config.yaml
experts_per_token: 8
router_z_loss: 0.001
norm_place: "pre"
lr: 0.00449
warmup_steps: 324
dataset: "wikipedia_en"
Below are experts of layer 5 (counted from 0) of a mixture-of-experts language model. Rows are named router (the router's row for the expert), gate (a neuron's input weights, with its number), up (a neuron's input weights, with its number) and show model dimensions 0-127. Each number is 128 + 24 x the weight over its row's rms, rounded and kept within 0 to 255. Numbers have three digits each.
After each expert's rows: "mostly gets" lists some tokens that are sent to it at least half of the time; "gets" lists some tokens that make up at least twice as much of what it gets as of all text. This comes from a sample of Wikipedia text that the model never trained on. Tokens count by the router's weight.

# expert 110
router:149106141112103113108167104164116116137129172121127107142118148118172149142124149163163144096155166101116141159091141119166106150092145142148112118147168102151113172103141161102107145152140088156130090115104166123118107158120114143183115168154110138119164138134108155109109149099153136112145160132141098136147085146130105151123132121118118110174083100156117129147097151150092156132097
gate0:092093130118095165145109124153130079132153133091122118081089131120108151130128122129149125137138131116100160127139084174118107156091141088083148133107107107167150168179108121141091145132115111119138129127166154133100096172132106144125168117113111106108161158119139150109159150120154177136109135123162125117107109153105084144198108141114107117144124136100124136119115149143155119160105
up0:145120118109161142125154125118116173135106124112149127147125145140188105141089146155137136101157107108154132113120169083155148107148092132127172133170138138099135131135141168074148165136168148142141140089108136131117125091150122117105077134153137128155131115111107132134147141107079073131119116161144126121139147074112133117092174096127164120150119100163130125151157133089086136103124
mostly gets: "Re", "He", "Lu", "X", "Mon", "ael "
gets: "L", "C", "u", "i", "E", "'"

# expert 97
router:157117142099082126096131086135107120162104170101150118155126137098167138139103128188154141094137127098173157160103146130141111142122115150153126135159161090132098139075135157107117159162124096162152122110127126110119121157109109171126104139144097156113153161109130131125112155086123152133166166132130118132164111123102120140112169135100138126150116081147099144144088135150089130163114
gate0:101097143134097125097130165126119088121126091114096089102094127085126130124140167096124136116152133131118119126154144178163138107102133145141095165133161131134131124141165152130090142140143078122121125123121175137145147156118136107107136094145089092165109144172135098162151108131092167116118138116169120145179127176170104124140118180122110146125161101085126106115123119134107116095117
up0:089143171182131147115079111110095126135120114118123110120100123143157141132145111157099080152140128097152121124106168110103092135152090119117126103127102100156147141147129164131148126119139126103174165155114114109149114103155113118132103106103121083143112125145122088108109072110152124126146151130109135144101138104104102131105160085156092105170143138163126180069143148155127145129114
mostly gets: "\". ", "Mon", "Un", "Af", ".\" ", "In"
gets: ". ", "O", "F", "S", "N", "H"

# expert 8
router:147134160112105119109138113164119117130165105091140114136121162101129158148108140145162153134144170096133159157102139098131080135122112145152109089146148091166140163091131147106110123163162112141133082102116117115121098151093102154167096165146103179075158163103120147102118141120147134150124146146128099144160103115109140135117143120132132097150119108159081158109103158151117153139098
gate2:136122151077117128122133147150135121139171126127158101126124135112158119114113150146141126117086124133153136127151124128135092147115100103129133135156136160155109138092121086109135121103122137141105061122092124108117107125160125169111094128150103186135157141104138163129162143124117139116196118099150141133135142135087140134067152199124126104177143136100094169140107118178140143134125
up2:176130123106140099111138186130144140125130137135118099118123111134127133115146118115162085151086134137153124143165102145122125144112128111097140091118146141122084123096124119120152119095073154128127089136088116101143109098155143136123126147155126180125159110110152140128153128142096129151144139097160151103120166120106166144076104145143154111162160126052105149118134065140127097139157
mostly gets: "ately ", "ford ", "ah ", "head ", "ol ", "ton "
gets: "on ", "t ", "e ", "er ", "ly ", "le "

# expert 108
router:147089132096097121112123110154107109173124146118135089157098137090147154162080174153157138090169166092179156159105137105137107142108108150144137127146168101124108149106136133105112157151141098142159132104113124103100120159100123138141095136117077147112159144123103186121138128110109152127146144143122112147177109130101117142124152121106158116139122107148093140126120134142088171159119
gate0:121100108118098080120140128131108120158078158119127123100146112128150106137110126156166105119131130118160118140103111105136132113132117135165146156135144089105080151123124154087091163101116093125126139097075152103127135118124136153091109123121066107131143126113121091154125105135123162126141134171195143168195149088119098125161164103129155112118143121133122130134164127088124125127153
up0:149134159131153117122134134117140120106135135157123158143082139093080150125126118179137137119128135136092121162127148113139110133154079156187110090125141096161092119103111092109132096117080095112125115094090090167092157134086145112125120135148156105098118148087119148101127140100080112116146109091101131132128113116146135114103116146111173153155118099124087123082129133154135164123128
mostly gets: "Mon", "wh", "Rel", "Oc", "Nor", "nor"
gets: "\n", "N", "O", "L", "R", "G"

# expert 126
router:126075169101099132083130101144109074175111153112146116147106146077148138148103161127135143110163150106153139145085134102143078153119109171159098151132144106117089156128137139095092167159145113133139130100108151112114108182126114150120106138138082122088166139126125148103136143110114137125155137149129132166166111113102096146120147116108146126159123116146111139130110146139103156158103
gate1:063114140153106131102145120122087095130144117102105135111092130096103135162096153127102138152168137135151104116073081065117121158153117166146091172147119136087149139127152107157106168124139103117145127099097164121139128155090146139091106139117114111118121127131146135136110136139108085153132126125125130118115143114130088087160124135124125151114149126104125179111112118114150161126065
up1:109093104133168184125113137117146116102142100147156128134149085105149116105104165119136123141139172109123149118121131134124119147072096122084190155111148131140135143129134129092145129169134159106118126151163201153097107123117129098114147106152128123174127155123139117094106152129158171122071127146123143092149121133117132159099147112120086136090119105156121117156152101124156108107134
mostly gets: "Stre", "Oc", "nor", "Dem", "Po", "Rus"
gets: "R", "S", "F", "W", "; ", "H"

# expert 82
router:144118155094101118120145095159099102156110144084134110159125170118149129141100140166144163110135140106113143169107140110149115182115104153159118143146169107174099141092143143121103160148139123149125094113092137107121110179110089158154118148140109140120172151113137133111116163094134139108155134142145118156150095150096101168099150097114136097149108105166107155143109155145108135153098
gate0:123144129112118081156074129130137096101110164101119150157139142148142136116082128143111133135130129120154113151089143142154148105104131106119167116117181109158084128118142123129122153122157148136130171137090116124110142137086092171119137106132134095109083147145130121141156158154119187115145153155096128145177140133117107142113156093130126126126091144121163156084112121069087141139093
up0:114114105118138171094164138117157146156152104142133106109122095129130119144113192152150103103135101126098122104140126080119121167125163115124082127139091121107161138144139124150143124130132112127125131113166142098133138121113137119146128104136115199140157145132147127090156136108122150156125098123131131100049135140141119116107090165084097126144126142161089161147153140156167093108175
mostly gets: "- ", "been ", "As ", "See ", "was ", "continu"
gets: "- ", "\n", "was ", ": ", "as ", "to "

# expert 99
router:150115147108094142116136103132118123138114170113119100142112147116161116144091168145171151084162147100126144135105151113152105141117124151127140122159174120138095155069130165089115131158144092157164120106126141099101106146139100140166094146141106148127152144152109151121123145095139173152145132157144110135160105135104118162101127123130136085158093103159081150146131154139088168151100
gate0:135130124144119182094121133105114165172132174103117138147091133109096110145132138146118112079123154124179117124115143126133113087128099125138150142155143132098102131113150113094123126129120091100177119094123098121062128146132138173127132095114110136115145146076163172142121134094102165165134137144135087124186095121124096134116139146165128124115065129153120163132135140131107132123139
up0:111156118126143179121142120135137144137124141130145130128114110162100095120129132170130158128111192087166162152172127099171130096148156119103102150152095126134125144144138140122149111140159085176142104120165076097135104115118150099157136135154149153144145123137119172140106112129156179145103155099153101142170086095130170125109131138152104125131106109099117168136134147111125171122124
mostly gets: "States", "Mon", "Rich", "===", "An", "ome"
gets: ")", "==", "0", "|", "===", "land"

# expert 121
router:154111158117100121092149133166107127151155130132129128158137138118144158165112149165172171107148137116147164137091148123149109149113107139142085124152140125151141152117156194116112147138159128151154120118108125109122090175110114148154086141141089156121164143108156147099121137092148143111151145138156119172148088122107144157108159132125162118171105120154112155150092146149098168157101
gate0:127126130186137144108148118145088110119105139115133099138124138111122118089164141168120123119152125103129146143086132113136110140118157143118119115149132112145134147139133132131104118149135129133181131132118125065104151157160101120090084134142103110115177127150130142094162106092161133153168147136133122177150097150154127186133138131118088138072149104131069115090147173121113174148106
up0:196138095131124147128109110121110116123148130131139079174150118131127176113149132161101112156116113141153137125127085129110127130117132094106136132114109122109141125163107136137108151134127127162152138148153112102140115175111140125091169119121096111125117134133123204139155117152200134120130142135125153104092145126176162137127133104128061125095159137136097141111145132144156194108143
mostly gets: "==", "====", "===", ";", "=", "States"
gets: "==", "===", "|", "=", ")", "===="

# expert 112
router:145102156091077120111139125133104122133122161121130096146143127101151131155095151158134136079145148098122126152115151118172114133104120166144113150175146100146122151087143149085122133157144080176140103097115135095089099150104107161150102157149118141126148154132123147094112144086154155135149148123142112134157088150095110140116155138114132120149099117156070146113102172149111161132106
gate0:124113163132117104119113141127128101139100128110110108130144129092129126140121155117077124107135094146131130157133112120187091091097136140135132185141120098134156121114137104119117141141115063087108117117133102105109124129085100160140073158150130132096113103146150122105140148128137123115136199130127101139183131070116121122121148167142101079092130158145080149147108126142109132107117
up0:112127109121136167151142115123142119153126118102163143129100119155147100128133110173169129166129142086141138134099156141115122154163104156130128086153133100107070161099112141120147127131166182135193154131142162156132166158145123122176150158107122119153163153121106131148098101135101144116152088145126119148115110176134147121131112153121160137180150107115146112085137135114143102136166
mostly gets: "John ", "Mc", "David ", "James ", "William ", "Jo"
gets: "|", "H", "-", "J", "'", "on"

# expert 46
router:134111152097116116112132105162102076163121145093140107125098161094137167141121131167145153128159155095161151145097154122145085137104112162164124149145141114155118155100166144122102167145149117135146078124094168109090124141100091137165112151166099142096154152107132129100117163108132142127143167155117078139135095121103134141130129113120121101151111109132122148133093169136092145141100
gate2:085120152154125145109116105097148134135107137055133104076124118104120137166139147144100138111094103103133150137133138087118122152132178129152164130114144095167101117122186146109121142119110134161156166098122091136120125112099097120081142139122115101096143100089114111131119140089131113118147107135092119116142151112107113144118156152085116123178170121113138133147168077135138112159130
up2:113139098120112133104120119115125102121110090141181169164127122123134061114132120170115118149075102125146138141101152110139150115106096150136157146136144117102131128150100125110153106118085105122167145117119145100144117140150127144168129159100112123149118136120167118153209102127106162086108135087111104105126133126093158123114117150114131097145138133126114089153095142174164136182129
mostly gets: "ies ", "ers ", "also ", "es ", "ces ", "They "
gets: "s ", "es ", "is ", "a ", "ers ", "ts "

# expert 104
router:145104140119092109097125095138101117130148146115120103151125144112161127128104165155158146100148148112124127172107140111154114158106125162149116092165161125157122176100147165096120119161146085160133088123104152123100124147107101161161092174148133159122146151128109148107130148115167174121129129132145115124157071132112117152136143108110132120154081094148080152130094174132109140143106
gate0:138123116168149154133131094144109129135127142135125130098127086072169149109160183123137143120175146155118138113112134082125134134165180138133089122141129126117116158131128145132137116139110104144137110095114115146116103154142121138091113122162111137131148168184120154135136137143133193143099136160123134161162084113155142181113105133078119092140124058134109152106129112116106141137109
up0:127157130075125116096114188127137159102065152118164106181076147144101116148132132142103129152087159119160154116145135136106131158100098110126129135112100129183120113140142092104115104092119117123116115131149178122134125124120127109154124144095132128171113109108122107111135129086089083120166150161116082110121137157120103110099125132183162127127127162108130157135122126118119111127143
mostly gets: "Un", "York ", "ael ", "William ", "John ", "Afr"
gets: "\"", "'", "S", "-", ")", "A"

# expert 127
router:148109168118089124101118102153117127164130153116130105139133156117148137164107160168150138107138157109143166161104178133150110136119087152167113132146139103141113140098137127101102141168157101171146118096106142115075109140130120165132096131133100170091170152126132153125107131087122148122142137148140113150144116126104114144121161114102135111169076096131078169128127145139125175168111
gate0:141152136131075134107095123135147120172125194122136138136111136121149088130098147118115126092147168113161143099142123121116135106103162133105104156139112077158099118108146095090109108113146088138153118106132133110135112116089105106115156140117122111186133121135105160145099159147107162138134128156123158190120120171125134142131159090128122140156146146122088168155145076098144155120129
up0:117138106102142073177135162128119150121142120119125106114140122182087114132136131089126195153117162116105086136121138098173087130125107161141121104130122147088193134133111138134121122128128136085116099163119129145152132183132137078138137107111155121114119153142112112128164113143154113105139143100100084115129112149105136100159129132144110122095115104106164094150110146160147098099107
mostly gets: "States", "James ", "Rel", "York ", "William ", "Jo"
gets: "S", "F", "|", "T", "a", "St"

# expert 103
router:152100150115105130095144105152110114152135167115130109136113143114147168165089168157147155106152171114143147150073161123169110151096118145171117125127138111131139147103132139097099156155151111147157120102107134106116096142118107175138089152147111155119161160144130138116125148100148122098145149141119117164154106141116113174095140111093126093149102089158093145133107142169126155175120
gate0:136127118081135064131115104101146100095163138123129099137149149096140159134145142106112134106137149126114095121075134131130104155089106160178159147127136116114109124124111096096148130120125116098149096083113119136145111101097093158140085132094121126118130108127135149139110114126158117085145115123126122159167170143109144156128132134151154100115144092083111191144126131162114154156187
up0:134132120121134134145142137169096141128105151138127129072112145160109089108122147146080102099068114096129130175146069119097157121129105114113139122117131123188130135130150090145122099122154123179133107146173137120085167106140150111106152095122110157138137139087171103112118140128085160159145097148130127146083123093143122111158130092129139148134136149123159111127097142127135121090110
mostly gets: "along ", "F", "Stre", "Mc", "Riv", "Sh"
gets: "F", "L", "| ", "S", "C", "A"

# expert 65
router:147100157097114116098135097150073071156120152101133092155136170110167135139095150158140163108141133087148127161096127129141102168116121124160111146127142116172105150099155143109085149150134118140130116107105132103124099152114090158139116148142097156121176152124134142099149167099134120119150141122136107145166113131115095164083151110104157098135119110163096131161128142145100128155113
gate0:114083170176109121127133121160116121102123119107164115110082134136131116123185137114124215112118135128182122131117126081110113098121095083121127136135125100145169145119124139095079151143130124089129141100120141135144121127117128131100117165144093136125112150111138131126113114110126113106127140058127114135119124139140166178112131106129161098071105102098150129114129134150162152107107
up0:148169063105130169117132126082122125130146131126103146128151090138185117169073120124119076148163162122099120100153148116170125160142134137121148082128131180113124102153085117134149129140109133163116115149108124155137118140144145122145124138105175107116131130123117122109137113074147095126134116182166109096137136105111080124162123148120090133165117126136108110118136136110105124166136
mostly gets: "- ", "On ", "As ", "See ", "ording ", "There "
gets: "- ", "| ", ": ", "P", "(", "d"

# expert 107
router:157110145086084126095138116137134137164121151111153115185119153103141143151098128165160142082138139089136142168108159132146114140103093152155124139163132123123118139094139144108110135162148130150148112110119130112099117143119103161137082147161114145110154153133148152117108172083154144122158151128128119136166126142091119141110152108105136120199095096161097159132111149155119141148078
gate0:126103129137117102088122143137162137130111140125111164154126113150138117110113134122134125122121148125145173162099110158100133119163159153114160194126095077132116128101115169116132112142113154148143151087093116153088115171116106131090143171125112105098116115152153090141141117127117157122128125163125091134134106129118115100078148116105106095157112125151061109120161155061128130145137
up0:122128116082106133100171122125168154143127151106161122168124120111160062143122108138128141126100121126139165125148162160173140114154136115091162152158109108142087113088122141143128117145099127176154138130137112130136111118133113146099099135098099080134125140128109099132113151099097146126116153104112080091140116140123149132095135177097081125128097097150076161164096128158106126128135
mostly gets: "Jo", "Jos", "John ", "James ", "William ", "along "
gets: "N", "J", "H", "\n\n", "Y", "o"

# expert 52
router:164110138117094127076145088141099097173123135118159111159152164115149160162102146146133154126149150100148146174113135107149106139109111133171138142135141116129139145100141135105103161146144102131139114093092166125121118133105101169120106155156110128093174151119157112105122144089120134084153169127153099149141104156084103143139135110108152102156096098166112119155112129129122141180112
gate2:123126131164141123146158139157133122189120103133119110099102134128099171135109162126114142151134093094118131141114188131114112162154112130109167149143129128127105123133111107118115148123115106102115148112080193112123138135177120124145141134148142109081106106188054175126178138127068108102143123095131095139125139118101126113109101119130131122134110110116148143099143122112139142165105
up2:141136184140114130161103134135154094120135127114094144116094175137131157143140122103133099150155139111180167142119099090126079142186094126136148136127129065140115144180119106128141118127136150106127131130153153110163161129106143154106110114104118106130127152148147138128158181158097137188098104111131137119094137143122110161146154152129092143162115133158101124129146128128109150091168
mostly gets: "trans", "pre", "sur", "However", "Ind", "adv"
gets: "a ", "The ", "pre", "od", "the ", "st"

# expert 88
router:131103162096113108101144104147095089121124162110141093143108160112156120151094156163147167097134119102122147165100125133172093183109117128162109131158160097157115149105160131128104153157138120154123083115095128096126114163130093155158121158133110147115161137143124137100131170097145139123145144143145107142179107139075099154099138119119135105166109094132102137142122152148107143149104
gate0:106130176145124143132115095097152103078117198128155128107099167128180080104114131195101129097105162109120106133108122137137141159147095114105135121153110121164135139124126114122078129137113115143112119138095095141124123094160107137140129146123147181105142111154068104092110147129112110130132141132132131134119103128097156150152064143146140147107079118141111121135132119127136149147106
up0:074122092155134121135154148137153201169140097157141158111103142121110152156154118085136121135144113148138140105150148107093171098080163134126107141127106101095121126147135147126147109090123137096127166150119137141116155124119130098124145094152141123116152139090149098171127100107112149099134099099109129128147165118186127139105155144120081141171162137098145096138125151149122151153125
mostly gets: "He ", "been ", "- ", "She ", "See ", "became "
gets: "- ", "was ", "of ", "to ", "as ", "He "

# expert 69
router:157101137086116110106126106155097098151120162081154076127124148114155148140091166170144157107149126110135144165080135111136087157107109148171118120151166094152114146090163154123085151158146121138127100112098132101124103166125092131141120130140103136117175152126119146112137168090146151127153147140138114144160114116098114163096148107122144110158106080142114140131119145138115127162111
gate0:120140089112138159135112138159102119162139136140126078121139133132115138118095141145058111124121101130161156143099113118091121135135132163148132140150143086151127133084167135122088167125115165126122108098118128126121123151151094104114150101136112133109182160179134168129192109166167154121115145147136116154139168106072074133122142116115157147124101103136122134133135161143159140140118
up0:148136143152156132106127128142136108090119102154125105119107179133150126157103163109127132115110137167139148146073134083134135136155108100133146081108117157115129126092130129133075109114135131112085120119108152146141127080145139098149125162156136127104128154107114118130133101116084137135129130162073123075081131118112153129146077115135167096177131174096147080145161126123160131111131
mostly gets: "- ", "On ", "She ", "had ", "He ", "including "
gets: "- ", "was ", "had ", "were ", "has ", "with "

# expert 83
router:144084132110099117099129108171100091175126149109140117161125141116167144137112120156145156134141120086150154167117165133163127154108095172160112137132145138164128148125180170103107148161153105119133095110098154124108099155082115139139120140154113139099150146112142129106125153105164149096141135124121088174151110143122091175140169097118143098130092135167127140114132153132112136131101
gate0:136136132163096132142145125136107149126157108151131133145147150141113095162139145162130166111122144129132135138151154156159127104111109124076088134135105113194102135142166183119142120105128086110163131171078138100121088161111114137122125135169126163118136151126185104095112126146162162129087147120136099103157150136144133139177128146135152134137156117145144119113150112055146127126137
up0:127116131094138118117139129128152112122159103115156178157147107139144144125136121141170132149115151126138131185125129130140187121129138168128118118180114123185053136138139138135095151142130108113136129127122116099142149137116107103088123150197156120114132178152124162134136156117092101133134110091095094134115115133141194130126119128119161121090166097118118074116122105125139113134123
mostly gets: "_{", "N ", "ference ", "′", "C ", "ency "
gets: ", ", ": ", "N ", ".", "C", "C "

# expert 32
router:140117151116118125099132106159120082154102146089152113131109177106148168162114154170142150110168153090159166165097142118143080156108138163173113132151150095148110148103162123100091168142143112147142112127109143099113118147102094140153118159170096135108159144117133157110105159111114115114144150160128089133138128120091130133107136132121125092145110114141114132139092173141094140159113
gate4:100148158110127131111120106109104093160127120107138117133099150098111160071101105134109116130140146121150142138123153168128149126182137102093158129126135153112102136147130102122133116130164108114146119140113106112166098111174097117115141121168117115111126150073189131151159145143103101153156133124180111118128149094100137108055113130080139083126137129128119116111148188106129127148132
up4:092128105113130181138119090109120090129125152101082120111110126125126023162147101117094112158144158132120124096126120150101105154159130094135134119126123089137084130133106130130119136103101125112114136144149104156140131139119130129130137135143128084146133122068102114105170184125149111174128092121124131133140092113161120116116112158168087134133112121132129115085137128183133130116131
mostly gets: "also ", "ains ", "ks ", "es ", "are ", "ens "
gets: "a ", "is ", "es ", "are ", "s ", "also "

# expert 118
router:123113154104085126107155110147077103150130144103117113150128147092149149142113160163146146110143160084140177150080175119151111170134103155149106114150167089136119152098138156115103145144158132140172109105111147111122096146120097147156084128135103134107140159131115136112119152089119142125141147126128122152151112146110113135129160141088162111164103113152090151155118152172112165149097
gate0:146133147051111098121132130121097108119107131111140168127100124105118154141136154143138140127112102129117153117092110126144104184169112114098100085130086166076121142148142147150163132130129121099161124119172125173150107122138094178130112112116097133121136122141107148118144149101159114147131092130119131193117114143157102135169171127108122145140133109147097121165108128189113127114139
up0:184134182114114155140162111143154117122162140135104136164101126163124127119163085129128120155124136143118127111135183188139108105139150108131060103142091164097139145123127126157138076148095118129155151132133104142114076136107117107123158157153124127124123122146191100142133139127146143127124149182119136129155118143150151150146133114109093137143104086147107121138144104104134170095120
mostly gets: "\". ", "\n\n", "). ", ".\" ", "″", ". "
gets: "\n\n", ". ", "\n", ")", "). ", "\". "

# expert 109
router:127085153113098121087134083154097101188137146100168121136091148090159132167115152121138158098157136106166135157086142113139100138110095137140109150138179107134086157122129147107108157162156122151153128088095158115110104159127117151128105109131081120117158162141129162123125146115110141125130132127139127147168095120115113135122143109098151107163118098132112113132111157148093180138111
gate1:160087091103096140105111107128111123204134162128151119149141169113130149150189162142136131112145128129110191109149172128118122131120143125128108112124130113142100133144104136179088136097106099131115119145129108074115118167142137135121112102137121121095132144089127157086097113137132164132114132135078148153176116128146083119100129092134129093141150124165107099103136124149131161131131
up1:157165094084122129052126091136108170112125136131176110166133126090133132150124155133092096093107119146129119101135148127084119108150093092148167165126170144134120116153115110117142148100101112119131149115113090167140123135132149121113114155103075160103188130109152091106145147139131149145103134107094153089144127137137136144120134081137147130117123124122127073125161130110133131130151
mostly gets: "wh", "Re", "addi", "nor", "Po", "Tran"
gets: "0", "D", "re", "A", "–", "wh"

# expert 91
router:168075138103100119101138106152094087174126132099129115161126168097156123137131140136128183127148123088133153163114143134143124157124092159135106138138140129167124145137172185116105142152138099130130092117128162113106095173084106152126118145150102149106159139098125121102134178103142128124149141130105084153143096128130108179128160103124140096132114132176109139119106164132126127131112
gate0:152097137131092126152086134148151106114119113084157122153148123091142086167113121103144160088134160100126116167122099137085094130154114158144108103121128117145109128132139152162089139131114102141120109106172155093095120142112129140099115094136083131160157145133154123132133164109136136147201114145168119149123133096127103145120090171107163121127139118146108141101077165101134114143116
up0:118097121144120106177084167150158134158113099101133100153130152110105115147111097133127169108118119120143113132116121157101107117143116175130091140142152110133113124143148163147102105120128115119109103108166170156119097145104134130092122093122106139141139112122127118094132156128130128156190093105137099142102139106157109120132113184141163092091171146106103145098112181115121068113154
mostly gets: "_{", "See ", "til", "^{", "Ang", "• "
gets: ": ", ".", "\n", "(", "N ", "^{"

# expert 120
router:152100148120102123087141101153112107135152151113149116166125167110141140147115156166149151102128158112132151160107146119178098149117112155140102133152138107149128146103128132109098137157162088150131101106114136115110115163126096170133096182164116163111165161116125141103126146108171149107140137144118124141150087147112117156101152101123131095155072100154077139132084161153119146143118
gate0:144135179102108087177146121121138092139112198113113132147121151116106143130144123169105106139127125119128137152158102117141117127156108129154145166124111147170120127135128128145112120105174138135163125125125119108110128157107126098142148133135099144122134098121150115124126154094155138174150135128154136130147141141114057153099147129069120137080111148107169186184085154134106122101152
up0:109120153095130121169123131135109067132124119130121117133167137113136109106112088132075119125118091128138147143160100120112103142139091119144140137126124144127119131187149138121159106118167104149171116115111111149148139096125133140124113161097090088112142088148157174122090153101113060117143150152111137144090159135121088125063155135130133150076127123134143159156121166117112122124139
mostly gets: "John ", "Mc", "States", "George ", "William ", "David "
gets: "S", "F", "|", "C", "D", "L"

# expert 113
router:132107151109081129119146091163087117179129165111145113161127161104166148168105143143133170105158143108142156155103151131159120142121090147138095140161148097144116155110139168115127142177147093173164123111119144093118094162141093158159117141139093142134142152147133161107112124094144135141156142145129113138156116146116131138131163107083118106146118116173102142150096164122129142160119
gate0:111083148095099090151111090163095121197132141107155110137132125111151166169107142098175119131147123130176123118158127138151108104121135154125138142124141092118125161116156176114098128177136119174168138081120143106090148142121113115133140095127110124118089116149129123107108111111110103161149108149113123153167162094112145128129120097107122108117117111154156145093118130077121146137095
up0:086096174098131091132092109177125150169126139107147148102119147126151143134119123127147121120151130134166122126186114148178125106115140161121121167108126105142158146150102158155162102157122116181156132098109112114117116121127142117130124061139114132121087128143118114120092131108115098184117101137149135151148159106120147094145140107112105080115123128130165121080118126087098156118149
mostly gets: ";", "Af", "F", "Mon", "In", "East "
gets: "|", "F", "L", "\n", ")", "on"

# expert 44
router:138098152112117114108142114155109087140149152086137106121097160089146167147114142167144161123156138089158149148093166120149088144107109168156103134153135121162114153113168151105097151158121111148154109115123159087106101145111100147156118158165089144105146170120135147110139148095125127107137159147132089139139109131101136147127123120113135093129118113139100156130092173147089151152086
gate2:135122134108130159158193119127132071131143109164132084075135122142146119128136152141119141123141115151169087122112112108127053154188115169146109149130135095125140153125101126104116137123115119139147124116083082098149133144107123137163128106160109160137130138131098154131158121137119148121166154133165124087123167096147115118136141083164128089161126120120153099141098132106152134142154
up2:126130168163134139102131148126125105157123104153148163151159127147141085113110113167089117119107184110134175153176179099140134113136116083132144144156099112125144122110133132120078085163125106152135129130111188149144175120124136137167139129140133156153115124108113129085092132090118127092132091148112145133133117130113109132090137161138112146108089144130153106110090089088156133132117
mostly gets: "ers ", "s ", "es ", "ces ", "ames ", "ings "
gets: "s ", "es ", "ers ", "ts ", "is ", "ies "

# expert 114
router:142112147088097104110152104157077103153122166113107114142149132093157142134118160171139141121145166095142146150108160134148111166111101159161124120138161104148120169097152134101091163150140118148135113103124146106112117138107097163142094146136099144110152147129133133104122160094137137098164143144125119157166110141101119149101170132098162104135091100151086129152093143168103150157103
gate1:182121158101134118109111131123099095128069131103125160146129133150186115131165151158128133105125143125125130159146142129165110198122131135159130123142152131145125131100121090106118163145113139160085091086108150131111152131135107162137133136139147117123163138138107101115169145128093138086181110144131143145121118056123126158125141140108149121131128074118129107151084141141132169128093
up1:176127168142160124108130126120096144139079143141118149132119132151152125133139158184121120105144147138135115174138151110155122172106105115162194134120136162144122097101118090119093184143100135144092114106125143132123166120118115155109128139129146116117161107135104116110169145104101109103163129123139136115074113086122126148105100128121157108148102066122133114165077131123091151134126
mostly gets: "\n\n", "\". ", "). ", ".\" ", ". ", "Indi"
gets: ". ", "\n\n", "\n", "). ", "==", ")"

# expert 111
router:121087152093104121117116085145097086188110142117147130130107150105146116153120162140116141114156168103138141155074176105156108132120089162162103141127154104138091157123146153083118144159136097131157114101111127107091101177108123159146087143143087146119151149121130158104123150115137155113150138139128113150153098121108101146121153102123149107149108109150117135129105160139095172152124
gate0:128112194104140094102149096108137148117081124119111174132103145164140107132139204091119140104102117097124143119120117083121137160119134135167112146133119122122078136127136148112128154147158122105099129133096120104138116131138113130110091115124160134099146108117163126166174194146135127140136122115124135080152127125109116148132160153142164118111070144150099171131154155122091144118124
up0:115110156094121119127146053124103083131078136132136139159113112111123122155128157102133124106127173148140135128078143108096118128134109157138063154147131113116105130128130145122138088141148132092133130100108124102108142140131138165126071085115131081107140140085122127154178118157143130163139107129161137125146111075127119138113168160149126177137110132134078145119131169130103121138127
mostly gets: "States", "wh", "Jos", "York ", "Oc", "along "
gets: "S", "R", "and ", "Mar", "E", ". "

# expert 119
router:141118145111092109107150104151089109151100150116125113152131137095145131146122150155146139116142156103125153148098156125161106161109099157161129140136144107148137155103143153119088174154149106141150116080094115095120104157091084159152089159143108136117147153136147151091121155093142144134148155155125123145180099147110109152094147133111171111151085111139103131146090158148095155147097
gate1:176140156137139148152105117147125064149115138134153062117175125102120110132122113161119112119126161122118149130144139114122150155112120167128120157151135133172104142165146113149152110130147125112094126164116127164116087153074088121134115142147166126119130126103127156151127173137101151193114133086129139169144115114132115158153126150147140112145086087157118103097086122119091119117129
up1:131132115086156094124138118158144147166156128131096152132106127095149126154130155205117123140148190109157157129132178116133160177136129097141140151087101148142113137149148148122166106123119136152142076158107150131143105133129119155131075112103145147142136118141111139143099135084113134168110111129124129099134113149116173088068124149132149135121154132162144106139114112166132150161124
mostly gets: "\". ", "==", "). ", "===", "\n\n", "="
gets: ". ", "\n\n", "\n", "==", "J", "==="